From a checkpoint of a small mixture-of-experts model trained on Wikipedia.
Size: 11 layers, width 160.
Below are experts of layer 2 (counted from 0) of a mixture-of-experts language model. Rows are named router (the router's row for the expert), down (a neuron's output weights, with its number) and show model dimensions 0-31. Each number is 128 + 32 x the weight over its row's rms, rounded and kept within 0 to 255. Numbers have three digits each.
After each expert's rows: "comes before" lists some tokens at least twice as common just after its tokens as in all text. This comes from a sample of Wikipedia text that the model never trained on. Tokens count by the router's weight.

# expert 15
router:145093114165134132128040104128100128179169124117141124153144147125193160192092146137079115125065
down0:139124121105099149134120131159104174153139116084110133130118101073109107156133117167179110116150
down1:158141131110090162094062119120170136111132071167141149068148139154129130132062131145099160167169
down2:157194099114161152116136182122064140131148133124148185137149124155111074183106152128101112147133
down3:109141113102136122177096185141140123122123116136134153189124157158131157154122167134081097127142
down4:137185137172089105116118111083067161069086167061126121118100183153113142144092147149118126099204
down5:153144100122086056157115169138107135112075154160170170153137114165106095194078098111106122148134
down6:128097139092125164114159073176065126098115189133096111093137105143158105121154102155185114152165
down7:159102137156071104061146077082112120125118099086131087091098134134159105211108156113101128142090
down8:146129142099104075100094100130114067132156176095111124113117152092109143170103148155133114149132
down9:118117093112117127147127130056127090119144168088108126148106114167111052149127131116094114088133
down10:081141109056101133156160124121097122097164153120138080118147129099134143124071138088107162126138
down11:176117099075145195146145126160098079106133132138141160077143062175121178078142104159115130117131
down12:119146164147107085108133128097137177122192167145110113187159118130184116154117151103156140055128
down13:076150128092070114093161133178144130185071124155172111175122085132180165115111065084131145137092
down14:127121135197104101105187150117161106134105100139079068184090121141149114142156125161164121090177
down15:100186118126145089134148142131105084158137148086140129168113132174130143171110065090149079046126
down16:120152127097106150196096171141110161139104117141147106093124093185135168153151132165182118097165
down17:143175102134115095166095101110140114120090174121111138156150143131093098076143140137129115124122
down18:126169148104098163149142098135090112139180143142103121130117141146155133107115114121141174103111
down19:130144106133142180086108069087176131122086100210081105112097092128101165082081128158115137127102
down20:074165157102118066135122165198146115133137115094116085123166138136151152000101134101074123132101
down21:147126072117209141151088152127115193143149120107125171134115086125112118126121116105176100124141
down22:144156107071158084124123187139088130095101165075117145149133162056084136141117160157170197122099
down23:149135176142130155089161120047116142120157089104143132121145125120143120133207119139106132185114
down24:172129185072116058101105105111116158180134135131098085138121108027125107148107185113095162125123
down25:125122125063125071121149181114095185196125113139139153143099115131191136115153072147077167073152
down26:164053127135086130144155164111104132174106116114104153114164137152123162129147151125127098064093
down27:156129120191144117124122091132124105104122123136143109130116084068122180155091080120147069151083
down28:163133137111155184126083148153096115117163086151085119097120181131174158120084161155094176134118
down29:058149110108069102134147079134091077123090134149110110139129137061179125130117183147181146080150
down30:149141150129157121161113132130086144095164164178186106194127153129147093086104165184058155100122
down31:105161153077140133142108087156177161131120099119100178189123122098104132162179148078145097095059
comes before: " of", " to", " in", " and", " by", " for"

# expert 20
router:144090155099120091119140136149143139139118213073154157170141156119084119139143142123114086119172
down0:173116157085119186074120123150139177104098092199182131130205081164153099113182173102056068099149
down1:055122157142117092122141107163142151154129105143086092120111062117140128108127148210114159157078
down2:147160098122136125135153132107089093144139106145161196104123115187151163143229145136128158162165
down3:101160146140136112110154126125145154141130092118152093118089102123107156107126085111178123084108
down4:153087164114156202160072090147107091156161145123077186126115141155093140051101125155090132154121
down5:125144157140073108130159103096141171126112128171152137130105120137151068104114111142112090134095
down6:158175116134076118119149089147117139177125143093125158124142118114154078093163129138131145102113
down7:144143113034096121095102092134163126141072079129155154129138146084157134158100114107070117101074
down8:149131119077157061074107154129159183138191108110123047093032109091153172102153160113105171125110
down9:116107106117114159089105187180135067166147114132103151151219152128141106100053137091153139134156
down10:128131098118139160071157166136133143141144096060103164077174116142189113121159103087133167136113
down11:101111150108157122192124144150082128134077128157143139170148198172114110157198102093077108144140
down12:149150091181108126142102131134138128128109117120091114151139161153115125102127131132157095120130
down13:115142091123126124196100093121141085117088138146085119171094064162103099115145117092146108111138
down14:130091172099168170146144133164143108145122089162156142197174092160106123112081088134129137121092
down15:133119146144081088130135147092090080212111089106130103074195166106111169088142149136113162142102
down16:128175160144127143166160134158209136150170106121151134153085191142130116158162164132103120121149
down17:144067198051131122116111118129101091124147120132143114175148116101110144114163176074115191124063
down18:154095160091208101161159102152179127126123092173138170113100175109172134128187104221127114095124
down19:127107122110094096107150143087117118088142166104122087086160054111111127158149137073164105117164
down20:131152170095120187122132114105134076115092121096154158151171111043099156161159087133129092131183
down21:104081148134152167088120121102129172099134103148120079069113145068161077127196134146166106163132
down22:155126133112164199177130119141055156121102129093133132098127214084154163137128118107178084135181
down23:127105096118150162120159096149144165115144096094128147095162119142093176131139166108071108147160
down24:114125152108099130150134086158125145115089170152109146089094116119154162100174109152099179120113
down25:086129123105156131086177137092096125073129160104137128140120120171116102186122141169111107235146
down26:174179161133135109110176061149117172136164139127156188128086157054146097118131157162116141098093
down27:116141149134130160087173156104109198166142108104100117112179170117065156187149114097123158216155
down28:121108117113158099137150128093174085210089105146167139129149090044131111066069191112117157146157
down29:145135090126212111107192102149114132123146158113120101149198111146094146146125066134124101116075
down30:158115128108135136116130088144190084132097154134149066118080096189120098136164063088125141074129
down31:074144137145097140104143150094204080156181104139099111133127158145105138136099151146104155132127
comes before: " |", " not", "q", "ic", "us", "an"

# expert 19
router:130122104110150155144140107115145146136164060202115102123107138105147120098073117166132129045128
down0:057091122211065085106137099111104151148097161132103129141080103130072103160115079110135092158150
down1:147120084111115101132090124149153144141109101053048130173135120093082173150124137111179164150148
down2:099146139148171123131127149095102139088095138128109111152149097080107110137089145113139095093159
down3:160059079121156178111111103156126130116136145179117127149170124189138194127145166105097146084046
down4:127141161121087067114133047166168147103103110077152101093134161107106078146086125147207103063134
down5:122183128122099134129140103085173124072130158114130083169148116079103110189156130154162138170112
down6:167097154125128199101094092148136118113131128106165125136202114186174096115128175128146144187152
down7:156112176150092083079159082125112140152156184165176087081111084168156115144136104203090150140089
down8:161152173153171107120133135100149135103129101143129131131105120096061153145163137113093149197166
down9:155102144115171156061111095102162146131119139171159162130112124107132138157141144207141149072150
down10:095102143131155087153136094115170145077148096157169148183131097114101088169118085104120088115127
down11:133163165130145046115190146138135079206109147086086113146123119157175099146144190101131091174143
down12:078110088088101128086081166115148144091110143146140072161156148082166119054126156108176163087090
down13:133159160141116086170118118172100161196127115135102148143098151102131147168157132090178186127136
down14:105089098175103143099085152107149168158153166163152119137096099144143156123136093143145169137102
down15:081139107089069066110184107115097073111094146135105151109150116130207141149199122079149154146100
down16:144116153097132112122131102109133094136095139089086126097193142148101071181108116132092226045095
down17:129101046102114147099115108139130117107077066166073138183121124135121141169104094117166172152114
down18:027119166168080121105111159134114138112159176090093145187121134109124103154175168056156176170150
down19:091103132052113081140152149127115100102145135150127150070141116170210118089183151133111158136116
down20:164091083126123164150192139131143157137149135124110121116127114100101119098147122192117192151085
down21:088154087157121113118142158063164112071193139083143142075157167106123123131048161171141114130171
down22:116109100174163175114143108165120110132097098138133133078137190160107104175194105069121102136156
down23:152126102101107095104101108126169150093087169158176144103104075075147124118109075129160166202080
down24:164096142118135159084114100161085170083128148161177102123210107140115085098131189131139094141145
down25:083144166141163134100102031125186074095154098169150076184185061157204121126112170159133122092140
down26:139165106131086114161110139136131126159081161067144159114185135138139163073117087089142082102150
down27:111142143149054163088064102140147154148168162080180146136083130131120124151127109084139097152105
down28:158118124126099134118099097160150123128120202111120136116147133144184188107192091144138109170161
down29:151109146179129126132110135124121154101139167105117106113096069109087128128108152136098089095141
down30:129165140150201085134109182132091098125138106175139106085130132117132104139125148113171166043103
down31:139108127149080135087100131125111206108148182131101141137082111146134194145148131144113168171139
comes before: " |", ".", "–", ",", ")", ";"

# expert 30
router:141146171057179186153122139099096180141136121131127079121138065153208152096113176177099151173155
down0:102119149106139105097085122105102130128158120151117074088132123128125104122125148107110125101136
down1:160127145074131140145157125146172151109112085111137169133125044170200138094161062090128115155155
down2:217123161139090169104136141117113069125118102102176109164184113117131144082108202140184062097146
down3:132102094181087168148176071124075151120098124143063081067103119083122161112100151118186120144120
down4:077100104076094103118096164081108122132150100152163095167115095073188068101147139139174150075147
down5:125101111097158201133132092103142117114126116103178138165152113126107120122143102155144134118200
down6:084148136063148131127115122148159172143081131101095163147166161079149136145074137075155154163104
down7:065194152126102215091165103149125077190152108096158126139143097161168108087125104124126104167148
down8:196154152094089110225106119070077147120099144184063146155104103156135095112115062123112144147123
down9:104176136107126133122117131101138111123092125117114121157145091136102132083062112182107135095145
down10:071181077182090085120122112155155122151167105124170192137060143127058099099101158167099106159096
down11:147122095143143084092105147172143139200151128132112148072153075072108108158108149153112129114076
down12:151124183114099132144100111149143138124121162128084156087109137148150090112110081125162102118113
down13:148130108129144168095188111085113122152151147115113154096122167134105181125155107115167138184142
down14:117104091133179123132081070160099151110139100085098097129136093130159154118064117126137106135098
down15:170143117173088109098122152073169153112114110128170127190171123146152141095158119150085103093120
down16:125131111136114194133138078133132140154166146180151128091158145135121123134160088117136090143142
down17:100112144135128119174169114172178091056129129131159139152111140066128112129148121130135061122118
down18:110099131093131148134113176115164107063145096088154128148107102118059119134124152154158151108157
down19:113108187146104118102078073139100120056152181118105156117151153176120127115126146146124062176074
down20:118094107122121097087129176138111151111113123129178102184150164116113084104054140189083083111255
down21:080145119179117093106101138142130107128151083176151116156062064106134139150122133101161157110120
down22:155122145159109171167043115150127146187136030131130102195131141188132151125123089161099128146090
down23:064053149089122137123135121131180119099129126170075057191082122116107194139082188159132110152132
down24:118144146168167142146148103154103122104116137111139145133157144100216154132138172150097168147168
down25:140157156099157100132134066114120125163109136196116161143147138117126079067151152103136089080164
down26:116131130184138098070123140125105093123097189107144142158163120142122128142103113154093157129150
down27:062191094182121150154146092140129135159113149150147158126108138099069134145133140141080139124072
down28:178134080111143110128068127176124124116136127178146188103138118174105115121122117095119127127100
down29:127128200126149102140179158102153091125107109127131119156115097133133199127161083117078134111141
down30:113101109180158098168167125134169130161111072116092150145097154149142086172171146121167142110184
down31:165169138107139088138164126140075120106149132063120123155168103124096090140131161139140089092127
comes before: ",", ".", " States", ")", " Kingdom", "–"

# expert 31
router:134141155093134170069170149150122156115097217070137169103111181159091104078148174129107106171132
down0:137167148116146145058103105141170125077143180147098089107102133135134157153051100116140134146179
down1:135140149116077085187125127125160146120117099131179105136030079155177191116186100114063106148136
down2:186142122084089112086099139148132124140144116068132082077132143104143160074112155076135152120171
down3:117106092150086184119125159171130074152083150159169143175103190130111103157114127187167124074094
down4:075132134136167079133134099157136086148060115141114146139080142145128090185153131107116098090151
down5:106098123152119113168111110166120052032125146137144144168096121154083134151121129060173077099119
down6:120102151169096109138131153096125144046105142132140131107044138133156102137144139126094120202172
down7:090152090130169098112096146139209040121157177122133119122090104113195131106136159149121166136108
down8:185142168108158160090156135189166112094117106133184142158161153146127123189205111159089164105148
down9:149115121186050143076132102158093163124110198062123133164124124084110130128193180145092107138148
down10:140097141167147161081074111109174110098152124146151141083167044165131176106136148153147146155147
down11:094125110136105157122115172135090126137044135117114142147134138102104044102131112083126164112135
down12:043185121133154123177123106115195168118155127139140085149147087111087143165139115139101134141105
down13:071179157105146096141113117182162098126094130116203102107168142158131100106169121132150137054120
down14:090112129149118100116166150134087107086105131196113099126122122166150154171083102151111122133130
down15:101071121098092067124080097152150146106103093143092134155143157051177151180173168124175110144175
down16:107208153167111147090105133095168052095106096157121133068150147116137093155140157101158195118136
down17:163108132133169174121086115175160116156135102059104073164145132104143167087100118108087095147088
down18:068135194113176148163128111166107091137130087158153147159117159093158175106161112120089139144092
down19:148122102122170111119169171125139121128181133120103114132123107070126132143146098136169131149088
down20:122167117116049125123144128126135074154096122152168100102116151193113123111186133099192109162109
down21:132141079105123216160132098126093151144149159140095154150119120129163137081158168046084144183209
down22:111060130076123122112109126133159113095171116145111087163147141120115134134136161157075160158140
down23:155166136176186077134058130097199138104154148128142139133186149139095154187124119138113157123148
down24:097113143098131096110190130134100101124154142142052108122172112016151169140135146128102089101094
down25:105161082151109138152129128134153167084096065111148126168098182151100106147176144178095111096197
down26:120084199157100120166094123060116175112137159105162149077134095088159098096134149100123106184148
down27:081116146187165094135154148142130130151081104108112171055095100142170109119128107143204124170142
down28:121113123189104141177148158112126155139118145094121136084124113141048186118152066094167092142095
down29:143100135172148108133101193121139136110117118156143081149154201173175116095148162103167145122158
down30:100129105089163133116145110162149096147117157143127126163165132101115065104152131159073111174091
down31:136176142101116122059147101104122081153146130114185159116109208146122117128187192129130177126127
comes before: "\n", " ", ":", "See", "==", " also"

# expert 25
router:124086081194147170140088100159105140122176106170120094138134020155182077117103175148160090160124
down0:188111105053104192151168164094133193092054154130146131088198150100161109112133127136115163140094
down1:133136135166166127122142115104134111089136161143082148069093136175129096168123163093112170140182
down2:133159120086153106136152102091164120144128118134145115118111122063123135135142165161144071153162
down3:128136111112111118170156130152191109101146120120094144219087103106107080165107141057174113145091
down4:151148091107151140094147140128097110116104194073161143112131142139086152102132131088134172196135
down5:119106124080169106115180163147138160143167135127191151114127165106104098154122121118139127064102
down6:157112170139121118118129127155152115138049168119110147055149123137081136073198075143125147127056
down7:119121171133177079113155162143091144117179103053130088110140147116135080188136094125165125148154
down8:164149120146127171096059111125162166186104123099098148125158063199162100150111192170116144126156
down9:135101150171134082163153106094150109117122131107117086097124161104055130152144150153150121140135
down10:105115137112164072150162112149093138099126176143142208177168137159129203153102164100106113138123
down11:107099130115171086098137117108170154156106085164106110030153118110083145190059130145103111099131
down12:160120138153132194153127101087160141149146098129208145085169114146084144179113179096116113109140
down13:154097076117163137118097147122145123073126085131118088157140084140140137113100148140077103126114
down14:095142107155093068156076082098072131058145160143045111147179132174164147072130091121098133105175
down15:110172127165098115119095150133141088119182115113112118127136116086099073112199154144107085194101
down16:126178153109122114098153126162136130167148165119127136151131090076118146101071056133112137172113
down17:067131141123160144108140119109110178181139166154174155120153168130163146141163157170095143110095
down18:145082134125088103135173152114171103125128104119079090110124145117084082214133062154159116135144
down19:161073154081114090144172126110191127231129198131103167146093131097077163123108145088174174149086
down20:095132115161130134123131161167159090132089137129094165115090102137094154153123073165093123143146
down21:099127171138140139156119066100148153153124095111143132149097090115108105155138096201154113060119
down22:148183166098139138141083112100189110141158132128160153149149118170194103095117142081096127136084
down23:130103123089094110154108128210115123159092116125106192190091126085088120123135074063102122124097
down24:136163048113171112129145150156138135178120149122125152128061086137130166169110133129142153127043
down25:080148114163127109128104066140138154071102155072115126166216156089161160170126102152121068105153
down26:111087138179099118139115123169141123109108149105050095181106114122059155099195090097143110144142
down27:082163156136129143172123104109155192090174139120125113133163089052105139132127118067159144184219
down28:163160095144174097140137113147137099115161150085119167100118095177059154068174109123133151196139
down29:134155142139150082169055141104096113195145143151197099049080113118100188115145187157110085122156
down30:099176129169155095103144115119132095185207119124066170153178133114173085117112123169139168121155
down31:146126113074126145093091128102127122091155174123157156120163142127146177110092089107070176188190
comes before: " |", "–", ",", ".", ";", ")"

# expert 2
router:172131140110101156109078179085151126100158134153140152111128086139157076140131098159134214124150
down0:158078052138087142122157058146121114107194149076093103160125134127099095111092095165116181148110
down1:112174132140122109153181149120145124101156145133046131160134124110165117144100126134126131138171
down2:090133112123132148087077121111052102149178201116177082119094100125154138098125129128179158144176
down3:167145146096116122174203129151162109047147067092140105102178135157054137105133114113119100096143
down4:128085170120178127117107116065111084148104150072139067158181095138095072057129095154131112106138
down5:131098102159101160183190099152092132101101127140123161130092157147137186116141117103137189203140
down6:089106177088128108132098145093162110159129156123110118111117157129110122111154064179143134150136
down7:122172106150183135145152109126144144093132152154133156066162149098088127114114180107179162134164
down8:119119132128136132129129157090108132090105154105155109145069121203142142117077138109160149076116
down9:157111088104116202165152125126120126087107179121145151146102099150108139110139133127127159149166
down10:128141148134185088165134111081098162109038164066099138069169056074179143169152101094151110118129
down11:091138112105092095160069196101133136207182160188140130123082118201138173119136100142153111103158
down12:115183131124132122098116179141142104206154056110168146121131104159146144140119122092110134065140
down13:043152093124151181159116102107144209116137149128155112140131088121115138098127142163196177137121
down14:105172164086108151168141168164157104103156090192142102131118129078124128133131079224164103157084
down15:121181100153084067127095136166125160163125156092136133109057132088130127156114188136043128160111
down16:138124142039095188108055173062126105126077103105159106189112160179107091071133120100126150095114
down17:195138071138108110132187130170140116149100062150147132088154136159123097129125117182100153133136
down18:162108093132139153053116130087149141112129141108161112057204121097088104070160119182121132092118
down19:149116185139180069162135116173136162156146114160107094114132135100156083144165079200128138144116
down20:120112132119085120170108113101142184080126096169037142130172113069081105104164136113155105100110
down21:153179091129099158157141134125123134139134120126112085117107176055096122142068082085108107105117
down22:125117134143086106192170123150124145111162140068178117120134195158198135095183109093095103119139
down23:168141156069163101181159120163124152130143084140120171146176087058130103100164145173162124105160
down24:139118111125218157151087092100122107183146081160149104092134092102164139129059106151095145193060
down25:070111134081181066085130186143107159075148104129113142112130144117133109115161185159170094136125
down26:113098128147112128185007147114133200135145101159050077151133155114120118165143058138152131152162
down27:183150082098087101096069132139167045101087138103090127109204112143172110154137064063145122194116
down28:067170136176110188139122120123094158131155152156081162165106116170097173169149099093068150114100
down29:158180126163121113091169119195105093130084081144127075107106109109091120156119115137142137120126
down30:158110107087082144126099152058129121178152062150111130150150083141134145085065091139118125074119
down31:096157163103146164097117100161099057088105110144157111115133072143125137137101137100148084184130
comes before: "\n", " The", " He", " In", " It", "5"